{"n_experts": 64, "experts_per_token": 2, "d_expert": 240, "activation": "squared_relu", "balance_bias": false, "router_cosine_scale": 14.0, "norm": "rmsnorm", "seq_len": 512, "train_tokens": 301500000, "steps": 4601}
Below are experts of layer 6 (counted from 0) of a mixture-of-experts language model. Rows are named router (the router's row for the expert), up (a neuron's input weights, with its number), down (a neuron's output weights, with its number) and show model dimensions 0-191. Each number is 500 + 40 x the weight over its row's rms, rounded and kept within 0 to 999. Numbers have three digits each.
After each expert's rows: "gets" lists some tokens that make up at least twice as much of what it gets as of all text. This comes from a sample of Wikipedia text that the model never trained on. Tokens count by the router's weight.

# expert 36
router:545504474567489489452460511559469505517494518490481483469445527480485516477505447473533509441481519524510559512488487514550513545485482562472489411482459497485481387521546448484472468451552450436499525539486493504522436547517448490487474588494491529511549443501525476553505490527481488452458580429486441558466486427471486495488526555447458480537485483480454455562547538524454504469475499522526491469536473576492454429535404472515529538472508539542538525542530516548537560498529490502526473509541502470530479450470569444475543456457477556562607507530434473505653493550571498484
up0:474550529569533591491525529510452574497507436480466504460406474479498466495472446489511546478463448510532458503473487478529472555594395550533462532461505467538540451535465563484482521515498484529505513402468516512456499514620527525491473506507419510490447437446494514454527493537497465500525499480540506536467485436501469516489530552565430528497509517477514530585469498564554480491493533461442488540491489551505521477504534501396539423466431486474486442516403549483508508523430477550517464526556538474458478524510534593548514448497483508468526473549533499536459559445482503466
down0:511490555457459584512482516489576507442491505540521519474540506451521543500538507447392477507451513478533494493490529503478481491509511534536518531508534550548597518512470416489500517456549536528441488518484506475461476530406551524482470457468480550515549433471497588502522524463501563419512506472494571471557511577491457517518519442441590480481522447488480436487537477487496499458495475497436574487501538494468447478554514584553391468468561512476495498517526518531446455470577551423568538523514457481520496543530433488477470520484531465522504493553586503468517556537472427471
gets: " |", ";", " /", " —;", " –;", ":"

# expert 63
router:450503457516515475427500466491521559478490457456534511483490550529474533539548492457503518439517457509465470476532482455503555536528504480533438532482421531549448465558460430512459479549468499491411469575566479432499495512495519523492415368486487441555494502519487532552547444514470546488485510479505504500540506530508559441552493570508487532456513469519470518462445469521618473513475527558486455481443522488559537469451500530599566512491454499491499415505540435458480515492488509510515485522469540531503546559531473490471516472569543443426587558573491509532474500471454498566
up0:498456465529500460449512483426509473476513523490506445493490483482478553549435519507512455435454479472488385487511521570452464528486505512461479434561482501542503494446526549574494581501550532487480456451508508485482453490500519520517518524568531537505553534497466610488533459489544538472530558526375547534518496556414483471466490490554518543405487551452526571509432514526525563488498569553553546486491504452559548493495518466512430551436499462539523447549467500495441524498477520492491480510538483480443457476438470465563529528576540474493538458479486483437546476519465460567
down0:544472535491482525460488540534461534570451502516520464536521472462551489532497473486543510499573477546586437492512560501510513555480539513457518574446560556525487422374470497474503516534521551563477512470530534536531483546501478534505529549471503484494518525448497447500505543477559388552445466457524470525487564422512390458546471454505452483491481472483553419460506571563554511485460464475479507518525418483511533567545486505507533498496470512529488483439469505474557404495494471453513572552525554484514456449473494493456464523521431472560538494526513568488489427501515548501
gets: ".\n\n", "==", "9", ".", "5", "0"

# expert 42
router:536491450537512496515500512475458559569542546473482457467388434498506504439573468504504582469503526478526478539492503503446525467413573491508516464505475506465514451511460453501480455514510474465539514469449521508517490570510484501531455455522509516540477504506546431547489496487476509560564562417504498551443471398446476481492529535502459515460497459460517438501579449481396519492440478459585509531489485538521408465497446482468572520446442519514490463463513496543463590419540477499509444454525544516491482511510557556497458544411445479542503454481538509475520556486459479539
up0:511493529488503528559550457493482541492579459412551478543516510573503542522491487484494582494530499470570560515466484529503512555552527544539444567513503523517463496477558479435557495472390524541468491423542506538449498454433453459524520473470506515524528563538542570463540499500491560470521470432471513463577482438526517488497530439550425568531471491476551522503588535419482436598518526515555472482557518476493436452534482499579512453571506489492519506453504470484474513506499486480464444494463528570499476552495438566503425503538502541556465505475534473510503459541486469518
down0:543469475557540509538492494490491467486481501476556468459581543477509508478518415500458538576486488576528472477565505533570505488430547494481430481540471515522444476554506521454502461460510571478502507514482443481435566521478463496475561468411420497496501441477454570530454533479502453522487513611572469523516486536532521466523490539412499547548508539524558556514533484489600555468452464518477581552480484570482469506463547463456511476531486525501548609466471529459550520498451562465494511497518458549514461500517526488496508491453536460491451459524468408467532518459554477463
gets: " ", " |", "%", "–", " +", "/"

# expert 31
router:505494464481460582505466504495478471527487488482570503485466525460459428457538428479484536500475527552491456416574527456552557397512486414494529523563535449428502478489492561518475512473531506512490565527612437470539487511521479476466491456495503486633492476447463536439495550531521450491488500486535517508560486447446595511545504495564450519471465450522520514467549497539574458495505506486513484485433403510519447479497484524492541577497489465549478516522472475550504482458506544497444442376490479499518488489500576485514509469460521557509520503505512469524500497482408519448
up0:520480524495523435550452527504478501471449536463532504512593521563450500570508489467563515515567472489425467464505541540501516515507495492496474525504494512564506514419494557515478503535507557398477487551490547536506556524509514528575527563516560514485471480513559475531436550547434547511487521503523463500494587544430555515535543494502494497488481516511520424461550501557590464548503573482538420444523466548464491497477537616546543556422509497459525569521508557479535457425521502488514478462532514454504515484571479465544481537585584522526459500451490444471456510498454507515
down0:405557503436503466442475418590474550566458495535492487528509494496565527424503519530439492471482566493527513525514508511464500536445499501460548501495447543462484523494475469513507447479483528521515536533566464442480446486530401542454443467454537571539518515509522522472435496522541485464463423528587471561556531468538498430494541517534502531527443502556443535484550459460504504502524528498442450485496433572553546513527487513477511486550523547457520421534493524545438471542471520522479486436495449559484507529468557484533481491472437550483561487565489415475452512575479529562
gets: ")", "\"", " he", " He", "2", "1"

# expert 48
router:526488515527426535477459498474474499452534472460538566533570517487516477518465491505560543506509538491510573512504470493474518513542548466474535467467413491450540481550476540463507571551431552554393522517563466507520453555542498537429510514444510445606432521475460534511491529574470407453558498519476562520467404495489503514513534506544553532504493542507533542453535469495535560459512503499499481496455467486527483419453430447480565507540439496556512469534550492541524561486443498505536476539522487475491488463508532413422442461504520553542490486495510526494587545483522517572
up0:518521528510558501529571443462551535534514416506542547592466518485479617496494390480497460428495518587502502443528566544484503463584496541512534563461499525511559514498431522539507516524449474501485501562504517446470455491498489503510560535433506510479473537506553472474463492529413502512505529514444527541553492523477549456516569552558434489504449494467456571522553463503520549546544523535488490506492573500462519498480481508463520470436522490471567477523500450526483517574486565617502492552521468520439522507535567461472494526553482523487512483522488545517448519426517427535
down0:527520502502534523400534575471539435479501500551540489421532527498482467540461561481511485538486563559474481479516570462559478572493426540507491450524511511522514492501471518532494467481603571431537492477503431526550512516484445515521534521458470542496468450488518494450506494526527497491491463497502533467588449496458560498482542465546511547531458461519525513503550509459510483532460546523496457451441488476509499513536453551519549599496411400435564460505517457429481505463504463509603559482418477557478482505523514549498506487498579422468478528450476516530518587531446502458
gets: " first", " second", " out", " up", " well", " over"

# expert 18
router:463538573457577543537406490484504535442510520491538452465513514509495472505512472572497503453484515486479524544493534518428492463403530535533454530524492418483444469487495435487530499487509540490449489568503478516511459546472518435479522552503459508522538448513481499519539460477507433489545487540568467389524484432440535528495517579478479433432539426545477473469486499492509474501483438432494475510493508577443488496566472578508448522493468605476508608513509529486517508539532457528533504488509560548518531533504519435490476479524533375540446442472517567469470481476515498531
up0:489445475529512487486497557510416500503486484544579539535519550453516483528442492592494521481482570555582529514495483515473535503492498464467506486518464462484538496501552453448533490574502591451467507464519489438500515557567583552518462454494558511500491440495513555474530470479518577556438445431411520492445554495492444481526476524549557498466456454506428545521525492500643504507452530520471440531499476515529522498543472476553441582471492474435533457481493501537470559544528516514446519544511527551471418533495501488456441493488483515466456444525436537475462508518444538492
down0:555482458440475515480512522572501528504447591522542521505468534411505532507477520472484429511526457529478539458433518508482479547456486508536515467497556495521514491492471481441500515432454560533461524487493502432409492460487496436465476411460408496581497505484578549456487477383493536597472492536487511534492462473521524490487515514482488501462529514500520477395493497517471444527434458523518570461462518490532576539480422547479518453535435476563540479487460436459448537502472477507477438482561482578512522491489440542486512511530483524612521464548511501518544515448530466489
gets: "\n", "-", ")\n", " |\n", ".\n", "\"\n"

# expert 16
router:523526486516536547498483518491465549463505493526475506454501481499477535468561470488538527472477525508471465531493486555521566538486513531476523481528473540451418415504544514504496497476537387536552555544534440510528502516521489479465457554536486529559502328497580467535471525530528467506536497440457415484494512382494515484584540510426501442421503432473432435585515477484523485518455528481482524541501475474456499474490460537575578551525503508488473459444497532512528521462583427498491524500514537526534470490472571427526506504463473504511510489568460481554503475528495471452
up0:506547484495509478425522502433470555453436474480468549489574538461514478425544527485538486555494548480432494502448535492535483508570498552453485475497516481493493569554541473536488593530533523507486473484523501516523549530467521502549505550463489454542499521593446498491488535429432560486435576405472500516530513478488465390501448516549528558427477460468466513470494505536562460432504448536584512506489516456468495483489553483556503462488457494461489611542486532530445494491504530510476460464619514513485481516547494552498529512489504529423426509503526548408533502498523477517
down0:484488501499446555481531507495499583570478516496540444474561513512544511417503457554439436426535476490509482526423441491520484520505537526526602495492466480528463469471540549480424517578484471486516491513450531528460446517522547464512429508561529470467467470530545482492559527407487531576501516558475469536575489528502503541442443518542535472529446473534557489461514548453525464524512529455510491470449497519496470479514535447469526486414503449513512483533396474477575593471456485440488512550432507487474531479434491398452453502510493534477487555556435472489502494490448458479
gets: " |", "|", ";", " as", ");", ")\n"

# expert 33
router:482555392518444527547523496459485502469487497495461490548492531411440516547461581495499479536461496521549592481468449501478497467590475555487509481509473574450499489538536517473543466462536516437524551524481447527503423498440591524449506478463548483546467472491467507459504562594451478482463512515467448516512413491500511478510494550502557407558538468519560500491480514562549554474522537552507487482506504538496531486545499497467485506423475574554497495425568497547496536522435510504489495514464504504502420450459562503532453483465497533479473578512515513560499475608543454538
up0:476466498525452514414545476536609476500556505490464474451510494473484491453477444565529508467523501469529539518486519450483510525482445542541555454485545463475472533465520435480606528539499515496527573501539487460489464532458494458533493454515530456516484555527514457492553465488483489547511516454438511489462478456518529513479575473484516516444544494568545541494476485475493528441460568439523518528377562469534555526561598484563539498466518532537486508584489528544503477458588559551553399599558510528482502523562499539535515543511580481485463498515458500514477440496500501463
down0:483522543471490471537422460476519540518573463525480507456527553480481423480556500481540420474487458548531498461521523532468499535490469471512517514422547617462529564517493483562545506412471558554394501523477496516483487532475484463490544541484497539524470424475555434606439514490504461478517476485515509474466468479426508487473496420487461518461529537482452490486511475530545448423496504364556508541569449480518517443524514459515580528472503535449473499452460516497501511567549516471550484500486509467470502506544433496502533508530505591481592506517515549476486501461552472516
gets: " United", " States", " New", " York", " American", ".S"

# expert 59
router:608554422517479504528473544507520514531477460545486454452455528474453424459554487493504478501463472551551527528460512453588548497520496498510531550586523468421446488480518467570520558472549492511535521572426474537459531513433551448515435435514511525546481482455463503528523495521573470491533565549456495469485503442525479517514508445495532484517478466493449496421481512421472450495551483513475552427540493445538524498440500503557524485544540466420447491551524485591463501553549529509458494496470575483479461519479525492550537497519505522519492537513507529505430450493431387517
up0:493435446437501546501533490481503562601500470421446552537482533502522478522521516471474548500561549503535596541485530549479456532514537550479485540513445494500500474474484457507410494529557442572421471505525596440480584533522445481509500477461522483504497497586531548514482514418484491439503536485521523507541502584427486516458453519471472510473464505488488500487490527467461532397489503491572505460447508450486524600492568460487536512557517498578534531511468472587486488482483533456417491460501480534547474522497537498478481527544557476508501558467567456512573509466549504515
down0:534485490530498474496466531534565514526618546550545468520444533531518473517565468422509435475541480520468504479478490479533526474434509538473524473498531493511567492532494420478543455497458479544548511468532426466546440481427495535553537481474568451509430521565467411489506507487509443439547518493462501505456480630502535474527483558528521521537490399481521494485469524443509549508515485416483489474519464521504513524614524469502537532468433543429513526506414469451476441528465486479517455449519474560449475479493464478483460479513516506509484467528462473610449436490502521487
gets: " B", " T", " D", " C", " P", " A"

# expert 1
router:448504568448480546479451490468498495515511472429544484495510512476471504496498513446536503522595466489449463527505513463555558515533502492426556479506483605467457493498529537459515519489432557537476487532510511468546488579477549472524519424432500482508455485546554547550478459502515466533524479436511516449437457406450446500560535502509522549504506556449464414542487553450483477467492466558515460481461479559407519513498511444518520504456471523488440451518575492467466568496482523460513453492434505494497414514499517493495494541454548512577524484580515601555456590518514452512
up0:463518585461459477556481453481504570476537507513547513483545505480504489504498472532415513512490548458541558521471438542582475453464510427472484477459536531490495431529484496526490553480427407494468457465394446498508509436461546482466562503500458537518513544536478462461452507489504480503484494466537414517467496436434526497509522511568527528523470540494466494493575500475547548508472555463485508444583495488506495428527562468524439568502464471503490524456504455597502463564505525518489568577513507515537478569498492551547493491528595430555489544516558491519409503555492476507
down0:478499484484470435485527454512557496515470507531530436444540506481519521444484506538551539473427520512551517519552521512543535484468520451518416489529514535439505510549408460556512465562529563514571479527473588542589533502528557520519557513475451549476473569526494493545505469449466441543485529481592519516415539595447511414471512505480503529504539560523544442446454462553519468454487514485463508525496497517523496514494508470477443549493517467541563493437492484495508497514426456484454411542503462478543527473511563483515462474501518568548579494473427458461599547466502500519
gets: " ", " until", " after", " since", " to", " under"

# expert 55
router:518512471519536474516519507482435480464451502532566535494531532542479507468521613527467492465483525436532482508484507494534451467450502580417504473497512467452570469469540410490465514522503432474534482536552477535527501511452494538464476578589504540541510452514475471542479407455508509518523545543487469480439482457445468442506479517438462498563525448507437463517500469493492464560482509466530506564466482487520487448482452479496572489491506531477443463421540513572487513427528433524493492463550506419546481492438596455498545558461500481507452484605454453434478495586523473523
up0:541465508468566479531427452522502539518494505543457481510435466461437499429432512538520533556518473453504462516436473479464466551532510499515485506486518499515491528499544482518517392534522505568497493488478452475516548539597454469395492489476494539489472518446453527558465477543542512490500503551539531514449487411526497495539496546490457521507412555532532515498541385521443467501447531455550507484533475501472554551539479558615498463512507512437527435516491555545510543563588530437498460502433476544503522519506424464471549486468510498444520500484493483548556590468546520502
down0:428439539461518537476508518513600476529451461486531471535503592524444481461527487432433455546443478517535504453517537562499521462486520572532538500476528503510583481526528528453504490472483443454507478547473506571542432536455585515504497516462505421540572501450501415473508483385546507507513522485467481446511490510508532524519522545437549441496554513449511508494489573509520485467435538479499483517441504541514518527503484501403512515495438502502474572507556479452483434461572580540571454491479565489540468491498549514534487449475491526535554450481409496488525547514511505556
gets: " |\n", "|", " |", " (", "\n", "|---|---|---|\n"

# expert 11
router:494513482494416576528539513479507497575460562496515566520467439458461521501455479493480479487467544537552519573485497476599539517515523548502519522467479457437523493519445389548465511565524442508463547512484521487518506507474443548481489497510486506468482535518483475474502460433510475535498565473540548611587491502495496503500499499422456516616534468454511570490509472606452489452519447481554453505431545553548414519426485485428544523485492524500501463488526505552464485458547518408471555486494478490526494511430530513488468512496458475491510496503483464530613492480455461489
up0:441510500491509489462468408497519439519536541532516530515494534475487573497501598507497514544495451536502583506517515540536508470518427422496523529447562458497558498530491504535570473478497491493486413498489516539468449459504582448465435439465460496437473515515459545472516488542427502479541496497514447540604501476444486526472556542473530567532519492494444465570514499524555453546518452518518552540480551525536496557508498447491487494530580564459496486508505536525587486456535513507515423494476505437473511575440523489520479522623545491481501553592551507557563504477517497530
down0:418539505534474504462468515507547485483498537473513482388529526482444472477445458507509491504513432530429490476546435470512557592541482531487505508544485552530538517522519552491537462543508439492528486498469495487537453469506534571488478547518501525460515541551575531482439457620498541453472614537513474515481492466478504457466474468451542519484455472508494465454553508511511495507512486523436560526565468487412527415517500535456557481507403534459481445427496544519444571542486422509501523461463489450493453459476550459558559425463528502439501454480521472498482443531522516457
gets: "0", "1", "2", "3", "4", "5"

# expert 30
router:522500450547517468550467498454523461479441554551438494487471470568452463541525523456537533503516510513474481462428515498496499517537498505497439461543475520475482428508504511530492454464496510453534512466536479526545508551552540497456527490502511559560577444544500498520414496491535473546489485534514450471485469432452483517530562514487491501512510466469396449526498475512419511548507528485529443529476479526459444476521487482481538500444430584515605465557539521502572560504478520432401475426476494549540438418454619502493573499511463497506527463532405518505526503468515526582
up0:563498526497540505552513492531413511549483472445521516497517536547559496464436535525439528486468452517574538536439490456534510520479541488491525490470526454475541521523499517477517509505533444460438539507541521587512545442547526520518514486518497506411543459505502532547445444448579587537528490481512460514522464536476478603515479508432480533464526575463500603533490548526493482487473557514553503462532526516560512560461536458503403519478519479467493529470551492464524524478418520473529568485553531534493400524534491652513464580510499511452464453524516480515527492529523528506
down0:451474448558498548515495526480523566495561535448512496470488517506492478438515471542506518462526467505511486528552474474562522488464466468509510512625463475516531546518559539477523421438491520503515409520509447530530544514489485465480502413570583549466492542513558512489521467473544461520502548489565490490569401496508531489543478474451499443476659469533462553477522554522523527486489456483462552497525524518485504525432482498495486461539469495605457529450475519527495602542492498510445457471536451503533479553444595462543464498497461488526533517495555475525539463513478572539
gets: " of", ",", " and", " de", " for", " in"

# expert 6
router:481497462549553442546578533524487467450449498491535491493529447472493465453491492528525517585447448506453542501504563480530492526519529473511493484448464519501493466620529427486502510570461536529484489521490416475498513469482468538417488500565562613527479509549390473540546494491475517504510497492423572489426580502430479465526555521540491544480518510465498504642470502512528500519555553502511530511477472518520499498460490467532536474564558522456503519534538535514490565413506534460517457550448493506557497567525514466432550539487535521461513514467510539430521525526538515541
up0:433487484492481514488508492517524490528535530549547544456447438560568510563512459438461470454451515505519552492600480459409616459494481536468530505460498556453513525536508537467495522564511489431498554519554542489484495491562412528459465448492554534538563490503489453459516587506440516572500546480483522525499492473508472538558475573532462578497488559498537473484462465491556423492543488533473522504514522513432518523508482484530526500452538528493539583543510544427538503459548494553471481490447555567534538491522475486461454564523496494469596512569499547438475494498524564493
down0:578538553514553492536512480501482485533500562461488492479448507471511465533549454457476465538470542542438457476502478482581511498434461456438500519536511467452554534467541550438523456477499450503570526585415500513432560457550462499523533472508419509499469469466596487515443531494540565521467446476550488458446458501454518499474455497470457494496521491533472445505488505511489512491528558524452505494504440444469561471582483502473533535488371511500508547527483583501511611511474572480598459515497495468465525498476514504416509479478504419505507464548452503536519560478446478518
gets: " the", " to", " a", " for", " with", " of"

# expert 61
router:471526511504456492500467406447455499574490505480490482434536476480508532528542484457533483521481552445540579472549522516446501473553485506442457511481478455486527492513393547466458500512487463435521523441570520478578470562592566491487449467476527475532453457489500509493473443520479519613467522462536512578553432498483587510475532462470519474512497499513493484464528484555490481453487499445624468488514439487550453481527539537518523501450448462533501486495460500519572530524527595447435459486498487582443488461500518553514476497549537485538454464559486524539531530557521516434
up0:498533512512545476478505562520479545444491477533441503507471496515518525506519503481535480465470502437453466512493526518463472493462503482507519493462533391546552531543486477553487514473407546465486442388477549496523641486429496540434483466488481533491519552484541551512531532553500475513471498571550527531489536558515538495497525594478494516508417480497481445545447476540412526451494487436528515547470513550547465557493431538518478504543465509472481465445527434417468567460494559484462472501485518606461462484466526425519514518450542413470505474553566481524480478484449494500
down0:580508474458459494481508512489564406510456508467469478496548502487564513481547528510497555429550527522555448508587539581498544478576502586520508503440459545520471522502496472515579530515588487476581521571520496497472501464541459517569525493535501533425557509548500503466408494437496492558434484413516557584541521435485552455518496500542499550546548491510507471500543556461505505535537480559528483505493545503538522498577486531468509538489491499522424464539498488532545485577487509537563501488485578475500498468448495552535466477382523452474509520510542499470507462461468537504
gets: "th", " Street", "1", "0", "2", " School"

# expert 21
router:523532496485491495439518515453509564524490527555521465492488458452473463595553524469529523487533500477484490524504472444537468543490511483462462460400520428525466494498471435515456561480552525456492545568519557526525443546532581521497499531449553540501518491515497496470498465480540504479521548452510513569462449443479430490444558464516444512506568505529431491556472491495461530493427467562510469540469517503502411461465514470433547466475559590568549491519501552510580528460517462431478473522501519413542477526446589481457512521498412513558444507476522458558484453503528505579
up0:536463500479478473544521590521544514521529516472410501493450545445528483386484571537476474529514587542488500486507531566520504432464449456493472521556496536565533550417490512536501520441523435472515524517490563519490429442485512492457522493523516448426469510476500532448521526463479528470461488472510473523470477460500421436610434514573478565450581427459551505463475465505473508470540592494548488539485485445460517525565539542523471515480486507398531506466480504523544552478520503453526485429516465454536486508510449488454506510550479536516496507433487501528492441487554444522
down0:463500465578508503524512540507525506426526456560473458557496453543433460552532452473558498494479517488528494469474530531454498482472522507468534467486475468448467524431549470486482499467451532555567519463529468416514483524502513527474557527573546503540534572442522451551525509449464465592446507473515526473530493515434470535492472434506494568506544505471415448498487561528439478447471478465460468459520419460495496473478473480610528534586428509517490477569492531508553481483433526521459543451543463547508536439528506503500480501482456540383502519550537436519469436544449530468
gets: " ", "–", " |", ";", "′", " ("

# expert 43
router:414516586526529484485419520529503467458508530480560480482502534500481500511512500492529480433505477514540486547467511502534549516452439520449511418574499505511402454511480478468518470574439562453471512466427561446526497529504468481524491365451575555505462509500521512517493510430463454492444495495513476474462482450457555556458539488496555482474473521479478463365478491494488470496478501536451502530488567543551452525529507487557533444462468515511510465469539487491491499562498435479527445419455508489516476492419551551522436518567469510543503559577469520494449482554550466505
up0:522475522489463492518479567566485436501539497456543491469509455448559546476469480469526490488494464482521472510413465520446480517505512489510510468615533497518459506430531502554492478425513489564514554554469458553467592568447470410490554534578507532513441439426508492474513510493522497469484471463472491492485435474406543537508522554529584466547530464462479496507525562542476495523523550508583569552458556487452497383479509502545489504461508455478439484491510536505465475521527528545531541485473444406495477498507454470506527464455505475499458527482528387507459487564498548488
down0:464495563557513420466547502477493553540465427479509485458520552527493480510510513471477472474570473484459472450553541448445456585582459461481465534578531553481496492529533543421459462548446456449543464478533554461463492535453627502448507432502501523506556517513474491527528496476497449513478471496513531538450497519480461479569555444530495496458452566547457469463478455495508438458451519428415540521543523610466503517513467461486459452504468475507480467557529480487482467438477507519544520466512556553456474490496474477471495562480450512493525487556559539458516530509404539538
gets: "–", "-", "201", "200", "199", "202"

# expert 27
router:529529498469568518553491539534444415523506539534509443498453480499488438485478495518517544563504493477456480449477551456529451536518509468433488494548444463501540433522532510510476551606477489474548479520471449530518523540533512493489553540494538555462497488489495474496438610476509500488485424452511538469478593514508517576505492540562476438501525448514534494599553495442495491539475517436468532484493495459479482531537444498397488480502578545462469563610519488515559499500551472475536459551446500534506469530508499431436520475481525434488562507455475569483564557459438525508
up0:501545468460526434522440484488460511479461542478395482490519548513560537463486506552510532524450516617469539516464461519498478531539507448508534479478524477466524483447494496562470475520547572473526533469499479529526452490493460459506484431510547548574494526463560430508472578503493490491500480509509564451509482520499558425489511539439509456431562487452458489490550408469534525473523497444599551502562550488472516407527478511528554478476452559454484498536458452489450534489500547463519471541514414498513471478557509471506456497439577571423505464460489440483433455464538535468
down0:485543552461429509496501467468475490455507452467485536605526431510488448530482510475509475450561477506534480461520429489396482458486425513444522505410528472552469481525504541475487558458512470527483518487497486474464502523426505510458495457541579482475468496482468528431520538459528540488505534491499533488555442498516567486470527466439477538519488523545484520553446553470544555538494555518514429583430459481476516506460507507485430497359532467541497508480501475518560420563531512540480519495490430400427499535483532496471526456540461536532435485537513488474489480589551488548
gets: " to", " of", " the", " for", " a", " with"

# expert 51
router:450494496552557497542481474523473492520511502526543464490510549527523450491524506524467521523603533442470492508508504491514494534527498557528441445495540530436520522515483444442528486487472482472497492491511437478554547588491446460579491524519519534472470394509488497558423506477507482471539489610541526563513499420501479462445493493484523483444544495492504485508525478541429476500487489524547470482560424448483478418508423502489583483440484515466497510438536499573538520542591436492499441511515481533530466453441606531560449523435495512534528539490466603527430561503543498481
up0:509450488517506495457438526469528501522476505503436587492509489544521486500496444568499481561493491466433497488555467527510516480639507479543494455514464437448497507429422518458599453441497558489518436493523540518486538456509428514492521496506437482555482493496427517449478462504516522540501482542455451436562537515571547563484493534572509520498541517527553524480479510512523456490447453436471554556476469445471525412504465513548473470457487454516420492475535496506453480581552459507469536522376493481488527516532529486509542470486502469435508521476477440496552492440581553492
down0:441524468418497562517500502518543538507483466530511544501576519490531478475437439469488466432473488486546388525448554474497515483507518503447536456507608525486409463512448508427528525439522503482439556501493450541504504592513467469517515508532535486407514434409477491488517431557545531483489575551497472503475480439519501498468496553438475524474515486518428499490460530523557560518529535528485488506508510510469407471541557479487510525446517472455508556507535502490527559571489526553460520502524489512535490433497565492496479460419516511428479520423466464482446551562535463556
gets: " (", ":", " –", ",", ";", " /"

# expert 23
router:475532456509531488537465501442516537534553525465555475457497535455445460491495493555472508479508488432454484534504423518426500503499550548506460487508501438485509455469485484474471541508478464509533470565484509496520523553474557481549403604455572491514460437553442477556461527457478574498464417523543549538467523452432503521396516496446495470527500485523501496436465504477476451566468502467547511472500403463548460499557510491493567473449484501519513452460530505527491539514481353480524555457487524535573471541473559511524544496472486501551476564541541518502460531510505399503
up0:510481480503500485525489587471475454464468436444523516557542507479501501541552505498443479469595495507477529544527512464471435477515494460499521487584513454524493497542429514545468508494467506554536501451445478543538561493521549466519458562524466443536484499534526531519442501527578471514542439452565559413471482503558512486482469508518487437617416499469462471580459479477493455539487506464441493552507512466426499576447487526497543518540495513417517491557538534484491480467448566547467486524440525556448528613553433472554468437534432461515506511523515477480466462523490514474
down0:546520569557459449408485577534476459477516544453499458532493492480498411430519519514459483540475510539479524493444530484542540500535502438488501455487518478487546488563476446459425465440480548524520517421595486566536554526501449527470466494540539503504516510488501510526521529544455508485500567401508511554482497502552570570474425473458537462524451516451515494486470437464471539461470436469541519565476488568513530538490509478482526580551541519550514507568517423450461462433520520558513512581482498546481469393524511555532500451446546543518469526478493497508509562493539487477
gets: " \"", "-", "\n\n", "===", "==", " |\n\n"

# expert 29
router:448503503531499517527410517501535425469510467461559510477509547484453443454492481494499467487480498545517475518463510495507519558518427513382532488559443524458538460512450449461519433521485542438473543475501552532489439550500417509551489529515535579530497475477598527497527552571466490529488432558517423440509494487527530471529482511440431515465467458492453515456468499455525435462537587510503507504392445529484505450491438395478536471416520498516520572511522520502470484464461456512540499502505472528547478493440516473468486478444452533527465477553501498447449465576491451523
up0:536514499544525471495526470507554399592457519496410515471460520524526524493452492457557502478509534471551507538463463531553494453462520506520486522547468454540512477498553487496478502476458549413501482451488506501590537520530436558500493544575514471442556487531595404512444473509479525519476528526489464445500537561545528404492477454518439530522440504480470545503503506470449475483514483490519498496489448392507428495477544511473532496470502556579512487537491433467481458539544605562482515567495478493497493528454584522390561456496491476558550544502543490517497518545505485508
down0:499500492455420436522461506496496425428531453458459451479437477530513545478547446440481494537459434506443484517487490453503609445464508483459490514476536519506480470493429469502501504470523474531540433577527462535496443546489546424526529461507557551575569455485452496491490527548534474486566421431456514494537549512483553502518494434543467478490519505562515471569500572499508474530518494483507479552510484508555516532510467463474461450490492408424518488478443562518502491522516471492565584481546462436492465473406464469491500516486533467454543494581474499432535576532534463534
gets: " =\n\n", "\n\n", ")", " is", " a", "),"

# expert 46
router:474462384487546523464496451527469537592503511513506542491545548550536475534652457514451470492501474484500438478535518517491529452576485501526403480532504484466526444537517570467515511437501500502491516536524494521519511560521441478495477484535531436538513464532535530495561418509459459466493583532526427480481484468524547491519568496488498429478522505532500482523562507438489442532414538563457532439494493462433551466484454505554583549436431494546518463525503492506496518432526485541509460526518506436566487548458534484466520445524454507460548454548468464521518537511541494524
up0:426498518535540525495506625462504478489590426558509554493528495570579543469457495512523477440492468502513473469481512513446590526489468536511490506495563458493457470487524573491499565481499564451497403554476498451492487515485531520501545448506503423484529475509457602559523516527442488521508524474481566475510558481560535489530449531421512491481503513527448451450517521537506554519490507515462543501511531472470503543491544485534580496575466506450495512440518472472501462480476467453535507524475463466491509517494458542489484503356483459565397492570448441499440480482452499504
down0:498490458512571517433499545498486514486551489539458483488457554483540491458479497553475499454562442530502463543456555545440479519542470559463457511452483542489448489474574560466465457505532484461481493505515466556481490519447497590507475567515540498440438420489484496556508459514530467493545494478520496532508425420587457550417538486510530492498472468476518554565453498481492495478477483488461543558516530499534449521570528412474529462531453536497550456563491435452557488506552532555459499579518555485514452418516565507563482472542434436506548439531465506541558505533440517458
gets: ",", " (", " |", "),", "\",", "—"